From a checkpoint of a small mixture-of-experts model trained on Wikipedia.
Size: width 256, vocabulary 13090, 52M parameters.
Experts: 32 experts in each of 16 layers, 96 SwiGLU neurons an expert, 2 picks a token, a sigmoid router, 8 empty slots to pick, a shared expert of 128 neurons.
Training: a variant of Muon for the experts, 468M tokens, 7143 steps.
Below are experts of layer 5 (counted from 0) of a mixture-of-experts language model. Rows are named gate (a neuron's input weights, with its number), up (a neuron's input weights, with its number) and show model dimensions 0-255. Each number is 50 + 10 x the weight over its row's rms, rounded and kept within 0 to 99.
Before each expert's rows: a language model's description of what the expert responds to; "mostly gets" lists some tokens that are sent to it at least half of the time. This comes from a sample of Wikipedia text that the model never trained on.

# expert 1
What it handles: Romance-language name fragments
mostly gets: " Br", " comm", " br", "br", " fl", "ñ"
gate0:62 38 58 41 33 67 67 48 55 59 31 54 29 58 61 34 50 51 52 49 42 58 36 50 48 54 50 52 44 46 53 43 51 47 49 46 51 72 49 55 58 44 72 46 48 38 53 61 62 51 50 48 53 49 52 43 75 66 36 70 35 48 51 53 50 62 45 51 51 47 41 58 42 50 52 42 43 66 32 57 48 40 55 65 38 45 55 45 52 40 59 43 54 53 68 63 52 57 49 41 38 44 32 38 51 49 62 62 39 51 46 23 54 52 41 33 45 41 54 37 43 47 52 41 58 59 51 39 55 50 52 46 51 43 48 28 52 42 61 61 53 69 55 50 29 53 44 58 49 50 57 61 57 36 76 49 46 41 58 53 63 49 56 46 51 47 50 41 51 72 44 57 36 43 59 52 53 51 40 55 59 49 42 39 53 42 43 42 56 63 53 62 48 59 39 37 43 63 29 51 51 62 39 48 44 57 44 45 56 60 64 39 53 35 60 62 61 38 54 59 60 49 54 57 42 50 63 56 39 47 59 50 54 37 32 51 58 58 46 45 69 51 39 73 38 44 27 48 66 29 42 42 67 83 38 68
up0:29 54 42 46 33 62 45 31 61 59 53 49 47 49 46 54 49 57 54 53 45 65 40 59 64 56 37 27 48 46 40 44 35 28 45 60 39 34 66 42 43 54 37 45 52 65 58 39 45 55 60 45 56 45 53 51 59 70 47 49 63 47 39 55 55 37 58 49 55 48 37 64 71 62 60 62 59 49 58 40 57 64 51 45 54 59 53 43 58 50 56 36 38 44 59 38 49 42 61 64 61 53 53 42 46 61 40 41 40 40 64 46 42 62 44 47 48 60 50 48 60 33 61 35 56 48 70 62 55 59 51 49 59 62 67 66 42 46 52 54 49 53 43 60 61 53 52 54 56 55 33 54 42 37 58 59 45 43 48 48 47 54 50 54 53 57 62 38 40 20 22 54 49 61 52 55 57 53 58 44 33 37 48 56 36 25 52 57 72 52 66 58 54 49 46 53 50 52 53 60 50 36 46 65 68 71 57 38 48 53 43 56 58 77 40 42 37 43 39 47 56 54 56 32 40 47 64 29 48 44 45 46 58 39 41 56 64 48 54 67 49 57 46 55 66 38 42 56 45 61 49 46 29 39 60 57

# expert 21
What it handles: Prepositions
mostly gets: " with", " by", " in", " at", " on", " for"
gate1:68 34 64 57 62 60 54 33 56 51 43 50 46 52 47 45 49 43 51 54 63 72 40 47 44 43 46 47 57 53 52 44 42 64 42 37 48 47 47 46 47 25 55 57 46 60 54 37 35 42 48 50 48 61 61 23 53 37 58 53 52 55 51 52 54 24 31 38 63 30 38 57 46 41 62 48 50 35 38 51 51 54 54 66 72 55 56 43 48 61 51 40 50 42 50 60 49 52 44 59 58 55 69 53 60 52 59 46 52 57 51 64 70 50 55 54 55 57 54 52 54 46 41 56 54 68 50 39 44 46 57 39 29 35 66 51 62 44 57 59 45 46 57 50 55 47 46 66 59 51 46 62 34 44 31 56 45 73 69 39 43 53 43 49 52 61 60 53 58 50 44 58 53 47 52 46 57 61 43 57 71 37 57 72 59 43 51 26 62 37 56 48 49 29 51 49 68 65 61 50 44 58 41 65 65 60 73 45 60 48 71 50 68 53 65 51 55 43 33 73 35 42 58 52 61 52 37 45 46 64 45 53 53 42 45 51 46 52 37 58 52 69 61 45 52 59 49 43 29 45 50 58 44 57 50 50
up1:58 54 45 38 40 45 58 26 44 32 57 54 60 75 40 56 53 53 38 50 34 44 28 47 41 55 54 36 51 47 51 55 43 60 24 52 53 38 37 50 54 55 23 53 69 48 41 39 55 46 44 52 67 56 50 57 44 54 53 47 45 38 63 59 42 49 49 50 69 59 47 51 59 49 50 38 45 53 55 45 68 46 56 54 43 47 69 47 46 72 38 34 64 58 49 30 60 37 53 40 55 62 22 64 46 48 37 47 41 44 69 53 38 33 44 29 39 50 58 57 60 57 66 52 50 53 46 43 53 52 44 50 42 57 43 43 54 56 38 39 59 43 52 48 53 62 58 43 52 50 50 47 44 43 65 51 47 50 50 53 39 45 56 46 51 59 47 29 30 48 40 46 57 54 46 76 37 48 65 40 48 43 56 40 59 60 61 49 43 67 43 45 20 70 19 40 42 53 48 55 51 36 42 50 66 40 51 51 46 51 60 62 44 35 40 50 62 51 59 57 51 50 43 49 42 59 26 47 64 32 44 53 55 60 48 50 52 62 42 61 57 41 36 63 46 41 47 59 44 55 52 57 59 57 61 57

# expert 20
What it handles: Infobox and credit fields
mostly gets: " vocals", " votes", " Label", " Genre", " 978", " Goals"
gate0:41 45 53 54 56 49 68 52 54 48 48 46 44 46 37 57 44 42 45 60 44 51 59 39 38 42 51 64 47 61 61 51 59 83 50 56 32 55 38 55 51 35 70 44 41 61 49 42 60 47 58 50 48 69 63 52 60 66 67 38 24 46 39 60 57 37 45 40 46 42 55 46 57 41 61 23 46 54 44 59 48 46 38 55 66 45 40 52 48 42 41 58 32 46 39 38 58 70 52 55 45 47 48 58 71 50 48 36 48 50 56 34 44 50 35 67 45 54 51 62 31 50 50 37 42 44 44 42 30 45 40 52 53 65 56 57 40 49 68 49 42 56 59 50 66 42 34 32 40 60 40 53 57 50 58 34 43 55 46 55 40 54 64 42 46 36 46 39 67 40 62 54 48 60 45 58 69 44 31 44 57 46 48 54 54 60 47 53 62 57 49 65 26 46 41 36 59 52 48 56 51 39 56 53 32 33 67 45 69 56 51 43 59 53 55 37 58 47 50 35 56 62 25 55 40 48 51 43 42 49 38 53 52 55 61 42 56 44 64 65 37 48 45 42 74 46 51 64 44 59 35 63 41 49 58 50
up0:51 56 37 45 57 21 37 59 59 43 41 54 86 50 49 34 52 42 50 50 48 52 53 50 60 55 56 62 46 40 56 56 53 55 41 26 50 43 60 49 62 63 50 67 36 50 40 45 59 60 33 44 53 41 67 61 46 55 57 51 44 48 61 54 29 58 47 34 51 55 51 72 32 28 44 50 51 51 40 37 36 55 57 49 34 58 60 35 56 37 60 47 46 49 48 53 46 64 48 63 71 49 56 38 49 59 49 45 50 64 53 45 48 68 65 53 63 48 55 35 44 45 51 36 55 35 70 61 56 44 68 38 53 46 49 37 55 62 58 58 56 46 41 47 33 56 45 48 73 55 47 42 42 64 32 58 43 40 57 52 38 52 34 43 48 40 39 40 40 40 71 48 47 42 49 47 59 72 56 61 47 73 29 45 57 57 37 29 48 62 57 50 53 41 62 50 59 44 55 50 54 48 43 55 43 56 66 52 60 39 49 55 44 57 71 36 53 56 59 54 44 45 51 25 45 50 55 48 44 50 50 46 55 63 39 48 51 65 47 55 63 55 65 59 54 36 53 51 48 57 56 52 69 69 46 45

# expert 19
What it handles: Commas and of
mostly gets: ",", " of", ".,", " Of", "),", "},"
gate0:60 50 60 66 42 70 40 34 55 35 55 49 41 35 66 43 51 49 55 54 46 51 44 71 50 49 42 63 53 55 54 49 51 43 42 62 50 54 61 54 48 56 51 33 54 44 72 36 51 36 73 41 54 22 36 43 49 33 56 41 45 46 46 56 53 35 42 71 54 26 67 57 51 52 43 42 54 31 44 56 64 72 42 30 65 45 60 50 47 24 42 69 60 41 69 47 49 67 38 56 56 54 58 53 60 51 47 46 60 52 73 52 50 50 46 47 32 61 43 60 62 54 47 60 50 59 51 50 64 47 39 44 44 23 56 36 52 31 59 43 57 63 50 44 49 51 47 50 50 60 49 47 53 24 54 49 59 33 56 52 54 44 47 50 56 45 57 37 46 47 50 44 50 49 70 45 64 43 45 59 61 48 45 46 52 37 49 65 61 31 48 41 50 59 39 56 50 50 56 62 45 48 70 58 60 43 44 50 56 40 52 35 45 39 59 30 43 43 33 36 40 63 55 62 46 41 47 49 55 52 46 48 51 47 62 44 47 68 43 41 60 55 59 42 57 56 64 42 45 52 44 56 54 57 43 76
up0:38 50 51 55 51 32 56 60 51 47 28 49 56 39 36 54 63 55 42 52 45 51 38 69 57 58 41 53 48 59 57 49 43 54 65 38 50 47 48 49 58 50 38 59 54 41 33 39 50 58 50 48 41 58 68 47 49 62 66 52 31 46 29 72 43 44 43 60 40 46 43 49 33 41 72 55 61 40 44 60 73 56 67 48 41 70 59 52 48 54 43 65 58 58 56 32 53 37 44 66 25 51 65 52 62 42 43 54 68 57 38 48 64 54 41 46 44 56 52 55 49 44 64 52 70 54 52 36 40 36 53 68 38 43 63 56 49 51 32 53 56 51 52 40 56 42 53 47 66 39 52 47 77 46 63 39 54 52 46 48 63 39 44 54 42 50 41 43 74 33 58 39 36 65 45 61 59 37 41 52 49 52 48 58 55 49 57 55 69 41 36 44 62 33 49 47 57 57 55 42 29 47 45 69 36 53 57 49 56 36 45 37 51 47 57 44 45 58 61 34 62 37 46 41 37 48 65 46 37 48 45 46 60 50 59 61 71 50 54 64 54 55 46 46 47 55 48 47 38 55 59 49 50 38 26 44

# expert 30
What it handles: Foreign name syllables
mostly gets: "iy", "ao", "ō", "aj", "iko", " Hong"
gate0:42 45 48 56 55 28 56 48 39 54 57 58 51 57 51 73 64 45 63 63 47 68 39 52 28 39 63 49 48 66 70 45 44 41 57 52 55 54 45 49 42 57 48 69 51 55 43 54 60 32 58 47 38 45 43 36 53 59 54 57 49 68 41 53 58 44 52 64 57 44 55 36 30 35 46 40 61 64 65 39 47 48 65 42 48 37 43 45 46 43 45 50 59 45 54 53 38 45 43 42 44 55 68 26 64 52 49 35 54 42 42 50 64 41 37 46 53 60 45 36 59 50 39 54 83 41 41 55 34 40 40 57 36 48 59 61 52 45 55 59 62 62 52 50 54 45 30 64 33 50 47 64 70 63 61 49 48 54 59 51 57 50 48 68 41 51 64 62 48 51 33 45 42 52 39 52 42 52 36 51 45 46 42 43 49 45 44 42 54 70 41 46 64 41 56 45 62 48 57 65 45 55 54 43 51 36 54 49 61 48 52 45 61 53 39 41 50 58 55 38 72 44 79 44 54 51 46 64 54 37 31 35 41 59 50 41 46 56 60 54 50 75 53 42 63 45 28 26 47 49 46 59 36 54 47 56
up0:64 52 50 39 56 46 41 47 38 61 50 43 60 39 42 45 59 42 51 45 41 55 30 60 46 53 57 44 47 46 39 38 39 38 61 44 47 37 37 37 50 42 52 44 52 40 52 57 52 46 54 33 52 60 61 57 44 51 61 77 48 45 59 74 48 43 65 56 22 52 55 55 52 40 62 45 44 39 54 42 71 57 57 34 61 44 68 48 43 56 30 30 50 52 53 56 64 53 55 39 43 46 56 57 55 55 64 62 65 52 56 40 40 55 46 60 37 59 56 55 69 53 38 54 56 52 42 22 47 40 33 53 45 59 46 52 52 40 62 66 36 53 56 58 42 47 51 48 26 54 67 57 59 50 48 50 51 56 61 35 57 56 34 59 57 43 46 41 42 50 55 59 45 42 56 46 50 51 28 73 66 34 57 46 43 57 45 56 60 55 46 50 33 49 57 42 40 52 69 44 59 53 53 47 42 52 58 57 52 72 33 45 67 32 41 54 53 64 51 41 65 37 70 51 54 43 54 58 37 53 67 39 45 49 60 44 53 58 45 39 67 32 30 54 51 63 45 45 48 54 55 73 53 34 42 35

# expert 10
What it handles: Table and score punctuation
mostly gets: " •;", " Title", " →", " Result", " ×", " medal"
gate0:56 49 33 38 48 61 39 36 54 49 36 40 36 39 50 46 58 36 40 60 66 45 47 43 46 68 62 51 58 49 55 46 62 38 51 64 56 50 48 43 50 42 51 43 57 48 69 52 55 60 51 51 68 65 76 31 53 36 47 40 45 28 49 29 58 49 54 54 32 39 44 48 55 40 43 62 57 47 52 53 52 45 54 40 62 40 52 49 41 43 43 69 62 40 66 43 40 43 54 35 32 50 58 55 59 41 35 37 54 46 82 35 47 58 54 66 39 65 45 53 47 54 54 52 54 50 43 33 28 41 57 71 60 60 49 42 61 59 37 62 49 54 54 61 39 39 45 34 49 37 53 49 64 56 62 50 48 49 47 49 51 43 61 47 41 48 76 73 59 41 36 54 70 53 51 44 42 71 42 43 50 60 52 58 62 52 40 46 59 36 47 53 38 53 37 64 46 38 48 36 54 59 50 43 46 62 54 52 55 35 42 71 35 51 66 53 54 61 47 43 49 65 51 56 44 49 50 43 69 53 55 36 74 41 52 52 41 30 33 60 52 46 47 47 51 44 58 37 48 41 49 43 46 54 47 61
up0:59 74 57 72 38 58 56 66 60 49 54 53 51 34 51 64 57 42 56 46 40 52 56 43 71 14 39 55 57 55 49 44 49 37 75 54 60 52 38 55 49 59 42 38 65 72 56 35 50 46 62 52 54 48 36 53 46 62 43 62 55 47 55 44 48 52 42 59 56 42 49 57 51 54 57 47 53 53 53 39 70 48 56 48 52 47 40 45 57 50 60 43 49 58 31 64 55 54 36 50 40 63 45 46 40 54 47 54 35 46 56 49 60 54 68 65 55 48 45 61 42 50 50 56 52 66 68 50 55 31 40 48 61 17 41 45 51 49 51 51 60 47 56 56 38 46 47 36 49 71 49 37 46 48 50 64 55 51 45 53 43 56 38 41 40 52 66 53 28 47 37 47 36 53 52 43 42 75 53 46 54 54 63 49 58 50 60 46 45 42 63 44 37 53 36 51 40 60 50 43 34 44 31 63 53 46 52 50 49 70 76 44 46 52 35 40 46 22 46 44 51 63 40 55 49 51 52 49 60 43 67 51 34 68 55 46 54 53 60 46 61 52 65 53 59 46 60 44 63 59 44 46 63 42 29 34

# expert 8
What it handles: Mid-word consonant pieces
mostly gets: "ut", " Pat", " par", " tour", " pat", "pt"
gate0:45 56 44 47 45 33 43 37 53 42 52 42 39 68 66 30 46 41 53 46 68 43 41 56 30 53 46 56 53 30 65 47 38 47 55 47 55 54 62 39 62 58 36 67 33 59 32 65 65 39 51 56 50 57 49 45 70 55 46 41 52 60 50 54 42 55 49 49 68 74 35 50 39 47 45 56 37 56 45 53 69 59 47 46 58 48 44 44 45 63 42 53 73 57 55 43 64 53 51 58 56 49 26 46 49 41 42 69 47 51 47 73 60 63 47 32 47 56 45 67 54 41 44 52 44 37 57 56 46 42 54 47 63 59 46 51 34 51 58 52 60 59 45 51 41 51 51 66 44 43 54 53 62 30 55 47 44 66 57 53 51 44 60 42 54 59 52 77 58 47 45 38 69 33 52 42 61 55 42 59 23 62 71 45 35 44 47 36 33 48 44 44 53 51 51 41 49 41 63 38 49 50 36 62 70 52 34 53 59 73 63 33 42 45 37 49 52 53 50 49 54 50 62 58 39 49 34 44 54 54 43 57 54 40 43 56 51 45 44 45 42 40 38 47 54 57 26 44 44 37 38 56 38 44 50 47
up0:48 65 46 58 32 49 29 27 52 52 57 42 67 46 44 49 59 41 46 39 57 49 42 63 47 40 34 44 56 47 61 37 66 58 32 46 44 53 59 29 49 52 49 44 39 45 40 67 57 59 69 32 59 55 34 57 45 52 43 72 33 43 43 52 59 52 43 62 69 55 47 51 50 59 46 45 56 34 45 60 53 61 36 53 59 47 43 47 44 32 61 37 52 57 32 54 45 37 45 42 52 57 32 47 51 47 49 57 41 39 57 53 41 43 51 59 62 55 56 61 43 62 60 44 48 52 41 42 43 49 38 58 47 53 60 55 47 33 57 57 54 48 52 24 57 54 48 45 59 54 55 49 47 55 44 56 48 39 51 35 38 49 42 36 51 49 50 29 47 81 50 33 45 35 49 60 47 48 71 35 43 44 49 47 54 49 56 46 44 70 53 48 49 48 47 50 66 42 57 46 37 28 33 56 43 28 45 54 37 61 40 53 62 52 56 58 61 57 60 27 48 38 57 42 61 51 41 40 50 65 71 56 66 37 63 32 39 55 68 50 43 51 79 55 47 46 38 58 46 51 46 43 39 50 56 58

# expert 18
What it handles: Sentence-ending punctuation
mostly gets: ".", ").", "\".", ".\"", " .", "!"
gate0:50 45 69 80 59 49 68 55 65 42 41 53 39 34 45 51 43 33 57 42 55 50 59 57 40 65 33 48 63 69 65 46 43 53 46 53 46 38 46 58 54 53 46 43 59 43 61 61 49 41 55 52 65 56 53 37 62 65 60 65 38 48 57 37 51 41 44 59 55 28 58 49 54 67 46 77 49 52 54 34 63 55 56 46 41 58 59 56 56 47 61 55 64 51 44 46 44 48 70 48 54 41 53 44 60 41 67 41 44 48 48 62 57 52 40 45 47 55 44 42 46 49 50 63 43 36 39 49 52 50 55 56 35 68 26 50 40 48 29 47 56 57 44 56 40 54 60 72 30 53 36 39 27 47 57 59 38 52 45 40 48 63 35 41 52 52 53 41 53 65 35 44 50 46 53 33 45 62 54 57 52 56 56 52 46 48 32 67 64 71 56 42 43 57 44 59 58 41 37 55 48 57 52 46 34 48 43 52 54 48 47 58 41 63 50 35 46 59 49 65 50 39 53 36 31 46 71 54 48 54 43 61 55 49 42 48 58 37 41 60 30 49 72 58 65 67 38 58 35 70 51 56 45 43 51 44
up0:49 47 53 27 34 27 48 47 51 54 53 50 47 64 40 62 48 57 43 55 42 47 69 44 47 42 59 39 32 60 50 59 67 33 48 59 69 66 51 49 40 55 45 47 52 61 45 44 50 55 42 45 58 71 40 35 64 43 45 44 58 46 44 40 48 47 39 20 36 55 46 38 42 49 38 32 54 41 57 55 39 52 41 54 42 50 43 49 47 38 42 36 69 51 50 56 48 52 55 38 57 59 59 60 34 51 50 55 36 43 43 43 49 47 62 42 57 65 44 48 45 50 59 53 42 33 63 50 57 34 43 51 19 66 48 62 65 52 63 76 32 41 50 66 56 55 29 48 61 53 51 46 48 42 45 53 54 45 50 56 39 41 57 48 55 67 47 67 64 42 40 55 65 54 56 48 54 62 52 47 52 46 42 58 60 56 57 59 52 46 51 26 54 52 43 63 73 46 48 47 52 65 42 50 54 51 36 52 45 50 54 51 53 59 36 50 42 43 54 50 59 70 56 67 60 48 33 58 42 74 42 38 44 34 74 64 25 56 52 55 52 40 51 41 50 55 64 43 55 49 52 48 76 50 52 47